Weights of a small mixture-of-experts language model, trained from scratch on English Wikipedia: 67M parameters, 352M tokens.
Below are experts of layer 8 (counted from 0) of a mixture-of-experts language model. Rows are named router (the router's row for the expert), gate (a neuron's input weights, with its number), up (a neuron's input weights, with its number) and show model dimensions 0-191. Each number is 200 + 30 x the weight over its row's rms, rounded and kept within 0 to 999.
After each expert's rows: a language model's description of what the expert responds to. This comes from a sample of Wikipedia text that the model never trained on.

# expert 24
router,180,193,208,235,231,142,179,175,224,196,198,189,221,237,216,166,165,211,176,277,224,258,231,263,196,200,128,179,201,210,231,129,218,155,205,204,155,208,181,155,168,209,186,184,173,228,223,192,176,193,229,223,224,198,168,182,166,175,221,166,190,234,225,167,239,218,198,228,230,160,206,240,209,199,191,226,189,195,172,152,240,196,229,196,250,161,229,182,235,197,208,200,205,180,149,144,187,157,241,192,197,246,151,193,161,170,147,189,178,182,193,174,145,170,176,150,141,182,209,232,134,196,243,167,264,137,259,202,155,230,187,207,206,203,226,235,189,212,198,188,178,229,157,233,239,166,208,237,176,200,249,174,225,217,185,206,179,210,233,188,222,210,206,200,184,205,214,186,176,231,221,205,215,209,193,213,166,209,172,183,189,155,145,219,229,239,207,223,215,214,180,267
gate1,274,174,237,158,224,207,231,180,224,151,204,259,223,268,212,181,146,214,187,164,250,203,194,225,190,207,185,233,214,171,240,230,179,212,261,231,224,160,228,238,159,229,171,201,204,241,176,215,214,212,195,184,144,198,183,204,232,233,165,207,273,208,178,203,269,173,235,149,192,256,213,251,233,251,220,214,181,226,200,196,186,183,260,160,219,196,199,215,210,139,176,246,227,196,204,187,222,220,181,183,146,185,217,221,204,190,208,171,172,179,178,208,247,211,219,212,211,187,199,249,186,218,180,191,243,198,240,212,158,233,182,173,199,205,213,175,215,177,221,214,212,206,158,141,160,168,204,236,207,194,194,269,207,243,217,209,218,205,168,197,210,266,192,204,166,223,211,197,193,192,302,211,163,211,196,205,238,168,131,223,247,191,189,212,226,206,200,197,171,186,184,181
up1,204,236,164,210,205,192,212,225,234,167,204,210,214,215,164,197,211,196,157,194,217,206,195,176,215,218,226,187,239,130,179,225,212,204,218,229,192,206,199,193,241,140,193,221,188,210,138,207,169,188,270,232,256,236,198,187,185,176,150,234,228,199,241,191,257,181,253,184,182,215,213,207,195,195,238,221,174,155,217,241,216,163,173,196,225,182,200,222,211,193,202,231,214,256,197,191,215,201,145,162,198,168,202,205,196,223,168,241,122,197,198,115,179,169,233,215,201,172,184,244,204,166,144,180,157,210,241,203,234,221,260,222,212,197,259,156,164,174,168,226,202,186,125,149,210,222,147,178,215,180,236,191,187,209,240,223,208,208,167,261,254,185,229,148,197,221,227,173,182,168,187,159,192,196,162,214,196,215,175,253,240,194,199,176,154,211,202,223,158,198,136,219
Institution and award names

# expert 49
router,217,223,182,204,212,149,117,184,185,151,212,171,222,203,221,147,210,254,172,227,207,176,238,214,177,187,192,144,183,229,238,131,265,235,226,199,162,230,189,185,177,196,116,195,183,198,225,172,194,158,186,214,196,173,173,155,178,177,195,164,185,143,240,215,204,163,180,226,205,155,252,246,208,205,184,203,214,225,150,196,254,181,220,238,231,166,212,172,194,163,196,185,163,174,196,189,226,158,205,222,193,225,174,177,155,167,184,156,163,190,180,189,181,164,236,170,143,185,180,193,155,129,183,167,231,181,227,233,208,246,194,211,178,122,227,206,152,203,196,217,161,218,133,204,218,201,209,241,199,171,198,185,208,184,169,185,176,251,199,162,261,195,199,199,184,230,182,167,213,217,188,228,191,235,231,185,194,214,182,153,192,196,177,202,247,221,237,204,243,217,211,227
gate2,222,181,208,162,212,250,187,160,212,186,187,206,238,202,176,211,234,197,214,184,161,158,178,162,244,199,247,189,184,234,205,208,205,206,199,260,192,204,218,225,185,172,175,214,232,223,189,191,198,194,218,212,138,216,200,240,176,227,173,188,205,207,171,202,181,169,203,229,189,145,199,171,172,200,204,204,181,195,221,197,175,207,198,226,214,206,185,213,291,271,181,222,153,200,165,194,152,168,184,137,208,121,224,233,186,193,197,252,186,240,183,197,175,151,244,221,250,204,140,173,196,262,220,189,214,230,216,236,177,168,249,197,218,154,198,241,201,225,185,260,220,192,222,184,179,167,261,205,172,204,183,153,207,204,222,176,203,223,203,197,214,203,201,133,245,229,186,173,171,152,159,224,202,221,181,281,241,212,205,194,157,258,205,198,180,130,241,211,212,153,153,241
up2,228,177,173,190,245,207,193,169,254,163,169,219,174,196,210,194,234,203,174,175,150,247,185,130,263,149,263,182,206,203,161,201,223,228,259,172,223,194,164,170,227,185,159,196,206,178,201,198,178,221,164,176,189,203,204,235,190,227,202,214,166,232,95,198,241,169,228,191,175,204,258,203,208,207,207,203,187,228,174,168,161,169,246,226,166,169,202,192,199,215,197,196,240,180,221,229,222,185,218,199,158,222,242,164,190,187,194,187,186,229,249,232,213,209,207,172,118,226,219,208,190,242,177,223,217,249,165,221,185,183,228,215,189,224,150,240,211,202,186,209,236,187,208,206,179,176,207,217,264,247,225,156,156,200,200,146,204,225,223,183,214,225,203,176,185,248,244,177,265,202,207,226,216,208,138,207,181,155,195,160,172,213,175,260,202,175,202,146,256,184,176,180
Bibliographic credit links

# expert 27
router,160,221,175,165,243,153,151,220,202,175,197,189,227,190,188,175,176,217,185,275,194,205,250,210,172,152,197,184,191,182,206,171,244,224,208,174,167,223,189,194,224,237,193,173,169,224,214,211,233,174,248,211,197,188,150,147,168,185,235,164,214,214,221,201,198,158,193,233,207,220,205,241,198,209,210,286,195,224,153,216,237,183,214,203,211,188,224,163,260,187,208,159,187,202,190,149,222,148,218,241,186,244,135,211,164,114,180,208,150,201,184,202,227,150,225,165,152,248,190,166,196,155,259,208,213,161,217,223,192,192,183,162,166,194,261,220,174,190,218,182,192,212,174,226,240,188,194,213,160,196,248,108,229,188,203,209,169,223,256,197,258,215,251,193,227,218,198,202,190,218,192,199,205,216,191,182,192,232,183,235,199,190,175,182,196,213,213,221,264,244,179,235
gate0,155,264,215,192,181,162,156,245,166,198,241,196,194,234,202,235,208,251,180,206,226,157,214,226,204,221,223,238,191,194,167,239,190,198,161,218,203,225,151,216,188,226,155,181,196,243,186,196,210,221,210,247,232,280,150,135,201,269,197,254,217,191,261,175,190,189,215,187,171,178,202,182,245,164,230,189,217,178,204,209,230,154,218,206,182,193,226,160,197,119,148,227,256,182,217,173,235,208,211,229,218,234,229,233,213,200,211,185,207,188,237,188,217,203,158,181,117,215,182,198,225,166,211,250,184,212,201,189,183,224,192,203,210,173,198,226,156,210,151,159,167,243,153,221,187,247,190,176,178,224,183,175,232,151,166,191,183,234,204,218,206,219,133,197,210,160,206,229,224,220,165,257,249,202,201,203,222,212,200,208,195,192,247,164,194,123,184,207,222,218,208,226
up0,242,210,182,199,232,246,184,213,243,186,211,190,198,237,180,271,224,211,186,212,257,209,199,200,227,216,183,227,195,160,174,240,170,207,180,180,193,209,209,225,166,172,179,203,155,219,183,221,184,256,216,171,193,256,207,234,191,205,188,202,199,222,154,199,208,145,185,199,198,181,151,242,223,232,231,182,181,239,249,195,160,214,230,220,169,204,226,222,183,210,203,175,275,226,125,202,192,188,224,218,138,242,232,175,192,233,174,191,189,208,155,240,216,211,194,256,193,219,211,284,211,141,197,230,192,246,174,181,199,171,258,175,219,195,179,170,140,194,140,203,199,213,209,244,215,160,221,241,225,220,218,228,177,203,216,182,196,172,220,158,205,201,227,239,209,185,188,289,180,243,219,208,242,204,201,190,204,258,273,167,212,177,199,202,180,189,152,161,176,251,182,152
Nouns after prepositions

# expert 3
router,175,236,190,191,210,188,127,204,219,173,147,161,223,169,179,149,201,213,173,234,183,180,244,231,183,163,214,179,227,208,220,177,248,216,260,143,174,205,247,170,222,203,187,144,162,217,210,206,247,163,201,199,184,204,201,119,186,192,261,143,225,183,230,189,197,150,174,225,211,183,195,277,181,207,165,264,214,199,160,199,206,165,204,168,262,193,194,189,244,206,200,184,203,178,160,147,236,161,220,191,188,242,174,156,196,163,197,194,140,182,195,192,210,167,222,160,133,218,206,191,184,184,203,186,235,163,166,240,185,187,191,201,153,190,235,190,192,205,225,171,169,216,172,214,243,216,202,208,232,224,200,178,237,181,167,202,165,256,221,162,249,229,255,233,238,228,208,183,179,201,210,206,199,214,159,201,161,248,177,191,177,175,195,221,179,215,229,217,208,252,145,235
gate1,192,176,143,194,168,199,216,281,202,202,226,219,250,190,198,182,188,259,198,184,221,212,207,188,223,184,248,261,130,212,172,218,206,222,159,174,189,224,176,223,244,226,208,239,242,249,249,196,145,188,171,201,228,214,235,182,145,177,201,170,154,207,170,203,152,272,182,231,173,160,171,219,182,153,209,181,198,201,251,169,206,130,175,163,215,177,196,190,231,177,182,218,156,226,195,118,140,218,202,228,234,188,191,200,164,172,213,216,160,175,198,178,226,226,171,254,230,171,157,144,176,184,225,182,175,222,184,207,157,152,178,213,165,198,200,181,162,237,158,171,222,164,166,195,186,226,190,193,188,154,236,243,243,176,186,204,235,166,208,181,205,194,210,199,207,202,214,210,197,207,158,191,246,224,179,216,227,225,162,140,223,169,175,151,194,176,205,206,207,197,181,231
up1,202,216,263,233,169,203,160,205,153,181,201,231,212,153,152,212,216,221,157,169,229,260,226,229,164,208,242,215,165,194,206,165,263,255,223,176,141,240,226,234,189,144,209,227,212,201,234,157,257,196,154,251,191,189,196,164,197,193,209,196,223,238,202,161,187,205,178,208,173,185,179,208,210,245,211,174,169,233,252,214,233,256,201,196,180,242,242,213,177,204,187,197,140,208,217,168,189,156,192,247,231,212,169,224,146,197,203,202,213,191,161,138,238,186,131,203,223,191,197,211,163,209,261,200,223,188,195,153,236,205,205,168,243,179,221,217,201,194,244,183,163,181,172,174,200,182,173,209,159,199,214,133,224,162,213,168,264,205,223,162,175,181,204,164,229,249,212,146,187,238,203,218,144,229,212,214,188,219,177,218,235,217,200,193,224,211,158,231,173,167,208,200
Time-phrase heads

# expert 33
router,176,231,185,176,225,130,169,168,212,183,217,193,215,161,204,163,193,223,192,233,239,200,241,230,166,204,164,176,183,220,196,149,248,206,262,180,182,225,162,180,227,184,150,158,179,219,199,146,195,123,200,195,199,173,174,203,156,185,233,169,198,182,242,213,247,140,149,204,236,173,221,215,246,279,205,227,195,204,115,194,215,191,214,218,224,159,246,183,214,218,187,228,151,201,164,160,198,193,223,230,192,225,197,173,205,185,189,182,178,198,210,195,180,179,186,176,153,225,189,239,108,165,233,190,252,175,196,237,204,247,174,216,172,171,199,199,190,238,207,151,166,182,122,208,245,182,191,213,202,214,203,165,206,245,145,178,200,242,206,203,263,205,198,206,204,227,194,200,187,208,240,200,220,230,201,174,153,239,196,177,204,202,161,194,181,228,233,227,254,218,209,215
gate1,224,174,179,198,179,230,175,206,162,181,180,235,180,206,209,215,178,200,164,190,253,183,249,222,245,179,192,167,195,139,190,247,205,196,218,149,172,136,117,173,196,196,202,197,213,211,174,158,190,217,222,203,202,149,181,287,196,166,214,175,288,229,222,142,222,178,263,155,211,235,146,278,241,173,188,210,159,200,229,137,198,154,221,193,208,237,170,195,196,198,237,238,212,202,264,211,192,194,219,164,207,227,195,192,224,170,178,186,211,165,183,231,224,198,200,163,204,215,231,157,194,244,145,186,231,238,218,202,230,161,183,180,191,245,202,194,256,228,179,170,187,221,216,229,200,214,197,232,238,200,196,188,164,200,188,206,207,210,156,221,250,219,184,233,201,211,209,210,182,202,150,199,171,227,225,210,202,204,159,234,193,219,165,192,191,238,155,171,216,170,254,146
up1,197,204,209,201,239,134,154,182,228,234,209,232,185,185,180,203,174,171,221,180,176,214,228,237,177,227,202,195,203,196,201,236,183,172,168,186,166,251,170,220,164,238,166,222,160,262,166,207,177,210,200,180,185,229,203,255,165,208,261,234,256,214,185,192,231,211,168,157,216,193,231,185,217,216,210,171,149,266,183,234,189,214,242,193,202,195,187,151,191,190,232,184,162,187,213,185,169,182,168,211,175,239,228,235,145,160,230,238,209,220,204,152,195,209,179,197,205,175,238,153,210,214,215,206,170,251,173,193,175,165,171,237,270,237,152,210,160,226,185,215,189,227,204,221,211,155,205,203,226,156,206,148,243,155,120,144,196,180,158,181,235,275,176,200,172,199,192,226,280,189,199,208,216,221,215,245,226,198,195,190,247,174,207,218,199,185,186,244,156,193,241,223
Dates, colons, tables

# expert 55
router,164,226,201,213,220,177,191,182,198,172,204,153,272,227,200,156,210,243,192,230,219,235,208,219,177,163,151,150,196,219,265,154,217,228,229,197,195,207,173,142,219,176,158,197,185,243,213,185,201,154,221,245,214,140,190,164,194,181,228,161,176,200,216,192,224,164,199,227,240,186,233,220,229,195,179,234,191,246,144,158,218,184,220,236,238,195,198,135,233,192,209,153,174,207,200,194,236,165,220,228,151,213,165,204,173,196,161,115,188,177,194,205,171,170,174,181,161,218,195,217,166,184,195,177,232,173,244,192,184,218,180,218,208,211,204,183,168,208,211,192,162,252,159,203,258,159,214,273,216,213,223,181,206,230,170,202,183,239,221,204,248,213,254,204,174,209,159,149,205,234,221,237,196,212,180,186,184,225,179,187,204,211,152,234,276,236,225,234,195,204,170,272
gate0,168,218,205,255,253,200,199,200,178,254,156,196,204,187,183,172,234,181,165,210,220,242,196,171,221,166,179,135,145,220,165,166,242,223,225,224,193,135,241,147,199,215,175,257,204,206,212,204,163,260,149,219,230,150,212,232,212,176,184,153,118,218,211,180,204,179,227,149,226,141,235,187,202,236,179,195,157,221,222,164,170,156,195,168,227,257,200,261,156,144,183,169,206,216,210,231,195,212,165,206,216,183,194,198,176,227,188,162,227,175,201,204,207,256,197,151,216,169,204,178,173,159,257,193,174,245,219,178,174,228,222,173,189,188,163,177,186,215,197,206,172,189,165,131,166,233,219,242,244,206,222,210,203,206,180,219,191,149,178,220,186,183,225,185,164,223,198,162,243,217,196,211,193,230,280,214,245,210,197,199,195,223,183,212,223,209,205,215,194,163,197,223
up0,182,166,159,213,164,219,196,178,251,166,184,191,241,224,190,144,248,204,215,204,216,216,193,248,208,255,192,215,177,209,204,170,211,205,194,217,222,200,181,169,196,223,196,236,219,187,216,188,162,195,194,202,188,238,231,213,169,185,207,232,177,212,223,221,238,223,205,201,196,182,229,265,148,212,191,282,195,240,167,222,238,193,194,208,241,177,238,198,228,197,203,184,177,181,177,207,234,218,208,217,178,229,228,261,147,199,135,184,174,174,169,203,221,247,250,178,210,178,213,262,218,172,201,215,222,235,180,175,179,200,182,204,166,240,220,211,167,240,199,282,228,202,191,278,218,182,174,159,204,174,195,241,226,107,222,119,177,200,203,158,244,212,175,201,169,258,144,245,209,247,156,177,186,169,180,210,247,214,202,222,197,231,197,206,234,220,267,207,202,236,207,183
Media outlet names

# expert 14
router,186,246,228,177,205,177,214,172,169,178,184,173,219,188,220,214,198,264,206,304,218,219,201,209,216,139,206,171,216,204,237,126,246,163,227,195,155,187,214,180,205,193,185,180,189,206,207,156,229,115,256,205,172,217,128,197,165,173,242,172,229,203,191,228,235,179,177,194,225,193,181,227,227,254,194,210,212,224,186,154,225,209,225,215,243,166,190,204,209,219,242,189,198,185,182,170,180,181,227,207,216,229,180,190,178,207,194,174,165,199,157,211,191,174,224,140,179,180,155,232,173,211,179,147,200,183,230,206,171,200,176,237,226,190,175,234,173,207,176,167,161,259,162,257,243,204,203,227,209,231,210,141,197,198,162,197,202,235,203,176,233,223,232,255,246,213,195,183,150,229,229,204,230,198,176,138,188,201,203,163,194,189,181,231,164,250,237,241,253,217,164,247
gate0,209,216,209,177,215,207,246,234,163,191,177,204,191,230,183,229,179,155,216,256,234,226,179,183,177,215,212,221,192,219,151,189,206,180,204,180,190,155,204,249,232,238,168,209,176,240,184,221,185,195,232,181,217,170,180,168,227,195,199,185,141,172,155,273,158,215,224,247,166,178,140,190,210,244,180,154,217,239,215,227,252,245,225,140,231,176,237,222,172,206,197,184,226,239,180,169,158,176,150,206,139,195,265,220,161,222,227,178,185,124,219,214,139,231,210,191,164,200,211,262,211,142,225,175,245,177,221,180,175,185,220,246,197,240,180,176,235,205,205,225,202,256,204,144,192,211,193,212,150,172,165,170,215,201,149,234,187,242,155,182,233,173,186,213,225,250,209,219,178,222,230,233,181,219,183,148,196,181,177,243,205,225,180,208,187,230,181,199,192,226,181,206
up0,209,217,251,238,169,210,177,134,210,211,206,160,194,180,236,162,237,190,189,240,249,255,213,238,207,204,175,215,157,141,180,181,183,196,218,206,186,234,161,188,154,184,164,206,178,172,224,195,212,205,258,142,219,216,197,229,249,184,212,212,223,213,255,166,268,231,191,187,161,179,163,203,206,201,222,168,197,232,270,187,135,206,185,178,220,175,205,272,194,163,199,207,241,179,210,164,209,181,182,162,172,176,208,151,184,225,205,186,186,175,186,225,187,171,197,220,241,204,172,231,250,147,193,224,158,187,202,171,195,259,202,185,235,196,260,207,222,199,208,194,233,171,186,192,165,173,178,181,203,269,238,168,264,218,199,197,169,197,194,171,216,214,186,173,231,193,217,197,198,188,192,178,154,164,154,180,210,213,224,163,202,233,217,146,199,230,194,224,222,119,284,182
Foreign name endings

# expert 54
router,197,193,177,219,215,160,185,187,245,194,191,162,229,193,204,182,140,256,215,221,219,215,300,244,180,196,156,188,195,198,249,167,264,182,226,185,183,189,199,184,204,190,194,187,149,186,219,211,193,149,241,230,222,206,151,177,161,171,225,187,225,209,221,212,185,191,179,248,194,150,223,211,172,227,181,261,226,194,141,166,228,229,236,221,206,173,209,168,224,187,211,187,196,204,159,165,222,186,228,196,204,211,190,151,180,175,186,188,172,192,166,158,188,159,234,186,173,188,175,236,142,191,239,184,201,170,201,233,135,197,183,190,191,178,201,201,136,196,235,177,168,214,174,256,245,173,192,262,231,186,198,158,212,245,168,193,209,229,250,133,216,237,231,229,206,249,233,172,222,227,242,185,211,214,209,160,167,207,193,201,191,182,157,207,189,246,246,255,240,232,176,259
gate2,246,216,233,225,176,184,235,230,212,284,207,259,240,218,200,180,191,197,233,230,199,185,204,198,176,196,179,190,206,222,220,206,198,118,203,172,159,277,249,187,153,237,231,205,205,186,157,228,204,215,216,233,176,149,206,184,200,185,201,224,214,185,224,261,211,214,192,236,245,235,247,191,231,208,172,245,209,235,213,213,173,224,168,231,140,253,227,169,198,185,241,214,188,236,161,183,214,187,260,235,252,217,178,235,151,191,159,151,184,173,214,194,248,260,146,240,215,202,218,203,241,228,169,254,184,213,219,203,198,191,183,223,187,164,196,172,210,210,123,212,193,194,217,204,207,242,135,193,210,221,218,232,231,209,209,195,220,218,211,179,173,215,219,254,130,226,208,175,204,204,183,172,217,238,210,156,193,172,249,212,257,218,192,207,219,158,195,171,220,196,210,240
up2,162,181,150,244,194,165,253,202,262,245,234,199,210,168,187,224,141,245,233,234,241,227,188,193,196,196,191,213,238,210,194,170,240,191,249,232,169,256,166,226,270,201,238,168,151,220,186,172,216,196,203,199,176,196,238,144,209,212,205,188,177,244,199,160,169,202,200,225,156,177,192,213,128,179,217,192,160,163,182,201,240,193,271,248,169,211,218,212,161,206,188,242,185,223,201,179,205,205,229,198,210,224,182,182,171,151,167,237,167,159,229,252,263,201,210,168,217,230,250,194,178,174,233,207,225,174,183,166,199,172,197,195,223,253,225,150,166,189,228,214,202,223,208,225,234,161,149,181,178,161,281,232,199,183,232,173,174,189,247,168,206,218,178,169,175,249,207,180,153,214,205,140,231,202,193,196,192,188,173,224,231,205,181,191,201,213,193,185,192,176,245,228
Definite article before names

# expert 52
router,195,185,161,236,172,196,128,190,203,167,207,170,214,203,163,177,173,183,194,268,205,194,247,254,208,166,204,201,191,233,187,161,221,213,214,179,183,188,229,153,200,245,139,180,177,201,226,188,200,152,200,199,192,199,160,183,199,205,214,175,180,187,243,199,234,193,171,258,239,166,239,237,180,195,189,250,224,185,187,192,208,204,199,189,219,156,204,160,193,180,230,169,241,223,208,165,227,148,195,187,197,242,182,196,170,188,186,160,161,201,186,201,179,180,255,190,86,201,210,198,76,161,200,191,219,193,208,238,186,202,167,216,180,171,210,227,183,186,238,204,181,257,142,203,250,216,203,232,175,219,210,137,196,198,139,200,169,235,265,167,250,207,196,209,229,245,190,187,179,231,196,178,234,228,204,199,208,212,167,167,214,210,197,206,208,243,253,213,188,222,172,244
gate1,212,172,148,284,183,188,250,257,175,250,184,198,166,204,162,177,158,237,198,243,254,195,187,200,185,239,145,220,201,234,203,204,184,193,161,176,203,210,199,181,214,209,195,189,178,163,208,163,238,169,192,199,161,201,186,161,172,201,201,196,200,157,169,199,202,200,207,209,259,209,228,189,198,168,189,212,175,240,187,237,203,220,166,188,199,226,167,174,216,202,211,205,236,237,182,215,190,162,160,132,200,201,186,231,254,203,226,219,164,156,151,218,208,215,251,228,177,229,212,195,152,259,241,224,203,154,162,150,264,206,162,186,167,254,211,208,157,192,241,229,213,190,246,191,198,227,258,188,195,207,197,216,242,227,170,167,260,156,208,200,192,195,234,178,181,125,188,209,216,219,180,282,174,208,191,267,168,181,191,240,229,243,152,172,193,184,184,233,204,207,218,205
up1,221,240,200,184,177,222,187,228,235,183,220,152,213,203,189,222,137,207,168,170,171,175,221,234,204,180,227,172,219,278,197,209,204,240,197,142,230,167,154,199,194,192,200,217,142,195,239,210,228,188,267,198,180,279,202,207,200,220,227,162,169,159,197,175,199,204,213,192,236,233,203,224,147,158,247,152,222,254,146,216,197,228,217,233,228,210,216,188,236,174,182,211,214,194,179,176,209,203,144,166,216,217,225,197,216,179,197,166,248,174,201,183,111,203,204,166,191,197,232,243,171,174,210,199,197,192,187,256,250,247,271,224,225,145,154,190,217,175,163,172,229,185,234,208,227,242,160,256,160,151,236,191,150,229,253,179,251,220,203,169,231,233,168,209,209,215,211,189,229,187,199,210,182,196,205,221,200,200,187,205,202,210,198,199,184,186,243,222,193,180,277,193
Years and centuries

# expert 41
router,176,202,193,211,245,145,177,164,197,174,213,177,183,238,179,183,166,219,219,270,220,233,238,263,175,187,164,171,170,199,247,151,204,201,220,183,168,244,189,127,191,218,179,188,204,243,225,186,191,131,254,216,209,197,219,197,178,156,229,187,164,189,209,220,208,212,191,232,199,179,254,231,184,230,195,237,199,200,196,142,231,203,231,174,259,181,188,186,203,217,192,211,194,203,178,168,235,113,187,224,156,228,216,189,193,178,152,168,156,164,179,190,156,185,200,189,184,199,196,176,156,171,220,166,262,178,203,256,166,199,174,201,218,179,245,254,178,166,237,171,163,215,167,204,237,212,248,240,208,189,211,165,208,201,157,161,224,180,227,196,232,212,217,216,208,201,228,155,144,202,219,205,203,211,165,221,170,246,166,192,226,200,164,200,195,252,220,218,243,199,152,285
gate1,166,143,193,219,239,196,185,181,241,228,209,191,216,224,206,222,204,177,225,210,176,201,215,206,164,176,211,183,183,209,232,182,173,222,238,241,207,138,228,208,207,178,163,214,205,251,231,172,227,207,263,198,176,212,163,202,176,181,206,217,165,248,198,200,167,203,157,219,216,232,168,172,181,241,145,164,186,186,177,204,214,240,230,169,233,191,173,210,179,231,204,108,214,206,228,173,193,214,233,214,208,178,235,147,167,219,159,189,224,227,143,195,183,215,247,149,206,201,226,266,205,160,195,211,186,163,182,158,213,237,221,222,180,226,185,232,204,153,202,260,203,214,227,183,157,203,231,192,194,173,281,181,177,151,262,188,153,217,209,134,207,226,188,208,168,145,243,165,180,211,207,239,211,197,225,190,175,223,150,235,220,232,191,257,152,185,162,150,135,191,204,202
up1,228,195,206,207,226,175,171,245,207,201,177,207,169,172,212,261,180,161,231,189,208,197,217,243,196,231,244,178,161,195,177,178,215,218,184,220,190,214,216,195,217,233,255,203,184,261,223,223,182,188,192,221,194,161,207,221,193,213,205,199,241,165,197,174,194,210,173,199,201,205,217,241,188,200,127,164,196,210,197,190,194,211,245,181,187,175,219,240,249,230,156,194,132,171,223,218,168,240,127,191,264,224,202,165,219,195,264,162,204,234,266,176,162,188,184,231,200,243,188,155,148,210,155,244,217,203,214,185,193,214,150,154,181,197,213,205,139,203,229,237,194,240,146,126,189,220,169,194,218,151,216,160,212,195,186,175,208,207,142,191,180,259,213,264,238,239,194,231,157,227,139,203,233,202,220,162,176,209,187,206,207,177,165,235,225,215,137,179,168,195,240,205
Inside proper titles

# expert 32
router,172,215,187,184,236,151,186,161,213,189,186,152,222,180,176,164,193,242,208,258,206,233,200,250,186,147,187,179,209,208,239,150,236,159,227,164,165,176,234,165,200,240,209,172,155,183,199,196,223,157,229,211,222,221,161,179,154,184,247,151,239,201,219,177,205,184,200,227,249,162,236,266,192,230,193,228,188,219,195,166,260,197,189,211,263,178,195,199,199,200,233,204,174,222,199,177,204,160,193,231,208,280,158,157,202,177,181,236,151,190,192,187,190,155,244,170,173,160,136,205,172,183,217,177,193,201,208,216,133,219,199,185,211,179,185,242,161,208,219,140,163,222,177,215,234,201,200,235,232,198,189,151,174,188,155,197,179,199,205,179,241,221,258,208,228,206,220,125,189,248,213,222,234,228,182,159,195,217,171,208,196,192,190,201,167,240,258,246,241,226,180,218
gate0,172,198,156,190,218,220,176,245,236,228,220,178,156,184,183,167,153,175,226,164,192,212,214,172,202,164,159,166,206,265,171,207,157,207,217,238,210,171,202,234,184,232,203,162,191,207,179,186,212,240,113,193,187,162,219,235,205,187,166,128,257,220,168,231,182,228,196,178,234,177,177,169,229,205,203,209,196,204,204,159,171,269,208,217,180,175,182,197,262,178,224,179,120,211,198,224,146,151,152,125,240,199,174,208,197,191,174,144,175,219,193,189,271,191,213,213,201,192,260,194,261,242,183,213,200,192,231,174,147,205,185,194,209,139,172,230,187,177,183,194,188,259,196,187,142,216,188,164,175,220,223,209,214,199,190,181,211,214,198,210,227,146,205,188,155,190,199,213,240,172,172,221,237,222,239,222,198,163,168,165,233,234,221,235,157,195,163,189,220,209,220,209
up0,196,190,224,255,200,187,238,202,211,221,168,235,218,221,177,187,222,163,191,211,170,141,183,195,244,245,176,218,214,187,193,200,211,177,251,214,229,257,185,191,188,169,176,208,188,232,193,181,230,204,214,214,223,218,184,138,203,229,119,150,173,224,188,202,223,245,200,170,192,188,237,162,232,155,155,157,188,213,173,199,176,172,146,144,190,202,202,171,192,158,239,271,223,190,219,234,209,116,231,196,218,179,174,245,168,191,250,154,218,156,202,239,169,194,191,202,204,265,224,221,173,151,171,178,229,188,199,143,243,213,180,182,203,185,187,175,208,196,217,174,168,165,223,153,206,166,188,201,188,210,246,247,228,158,196,206,167,260,196,156,231,190,220,200,198,228,214,179,198,230,143,206,186,211,192,245,252,190,163,205,144,176,218,229,239,263,180,217,169,177,228,233
Place names

# expert 7
router,178,233,215,226,205,160,165,214,148,176,183,181,200,213,206,204,130,266,195,291,202,195,258,227,194,131,199,166,204,224,212,162,218,165,243,219,127,222,171,167,184,138,177,161,191,193,208,172,235,184,207,201,203,223,168,173,163,147,204,194,180,201,178,240,235,166,205,226,215,197,202,215,232,232,189,227,234,243,165,186,234,202,218,211,218,161,226,169,225,178,233,173,191,147,168,168,212,194,226,224,240,242,218,143,183,207,171,179,206,216,191,170,163,163,234,172,128,182,180,190,226,171,212,173,194,176,223,215,153,210,204,192,161,197,205,200,202,202,208,191,181,278,131,217,226,169,239,232,199,257,209,139,213,245,205,228,160,201,255,187,238,229,208,198,212,213,230,212,190,169,238,196,209,205,210,190,186,215,200,169,216,242,178,234,219,226,250,233,244,220,166,218
gate0,167,170,227,197,176,247,200,217,228,210,172,229,199,168,171,226,150,173,211,234,197,247,184,188,190,195,214,208,246,219,203,189,203,197,181,223,234,196,295,173,216,175,207,219,249,197,166,230,214,161,211,220,208,219,175,164,116,198,192,155,240,220,183,187,208,184,200,181,230,165,216,217,220,177,187,222,228,242,209,236,283,224,231,231,229,215,263,188,213,214,193,183,167,214,191,202,254,227,211,189,176,175,209,164,189,233,214,256,210,163,189,211,220,208,217,261,198,206,243,184,199,187,227,164,202,190,206,204,156,173,205,203,190,232,131,217,189,209,203,202,193,185,188,149,187,189,176,190,181,273,141,174,201,228,219,204,196,215,135,235,181,181,116,194,203,266,205,218,200,163,206,215,184,248,186,224,116,251,220,214,196,220,200,203,179,187,302,222,194,227,220,212
up0,218,212,194,179,193,201,216,208,143,176,170,210,167,146,242,200,158,213,240,197,269,168,199,182,231,187,197,194,173,157,211,157,251,206,208,211,197,207,214,198,177,221,209,227,214,167,153,213,232,149,212,184,217,200,211,141,202,166,174,183,187,162,163,239,294,199,229,192,232,211,207,178,195,151,168,193,231,185,217,174,202,194,210,186,221,188,182,205,244,170,159,271,149,189,179,238,230,273,192,182,250,267,210,200,143,115,179,217,190,172,204,157,209,200,211,177,179,178,221,206,180,205,194,181,166,237,135,235,240,228,159,123,185,189,183,217,176,138,178,169,188,192,225,226,224,208,170,222,193,191,211,168,235,148,185,207,215,217,235,184,221,240,202,186,203,167,170,187,177,205,165,171,249,220,192,205,197,157,234,171,232,193,152,245,242,231,206,184,209,172,204,207
Person-name beginnings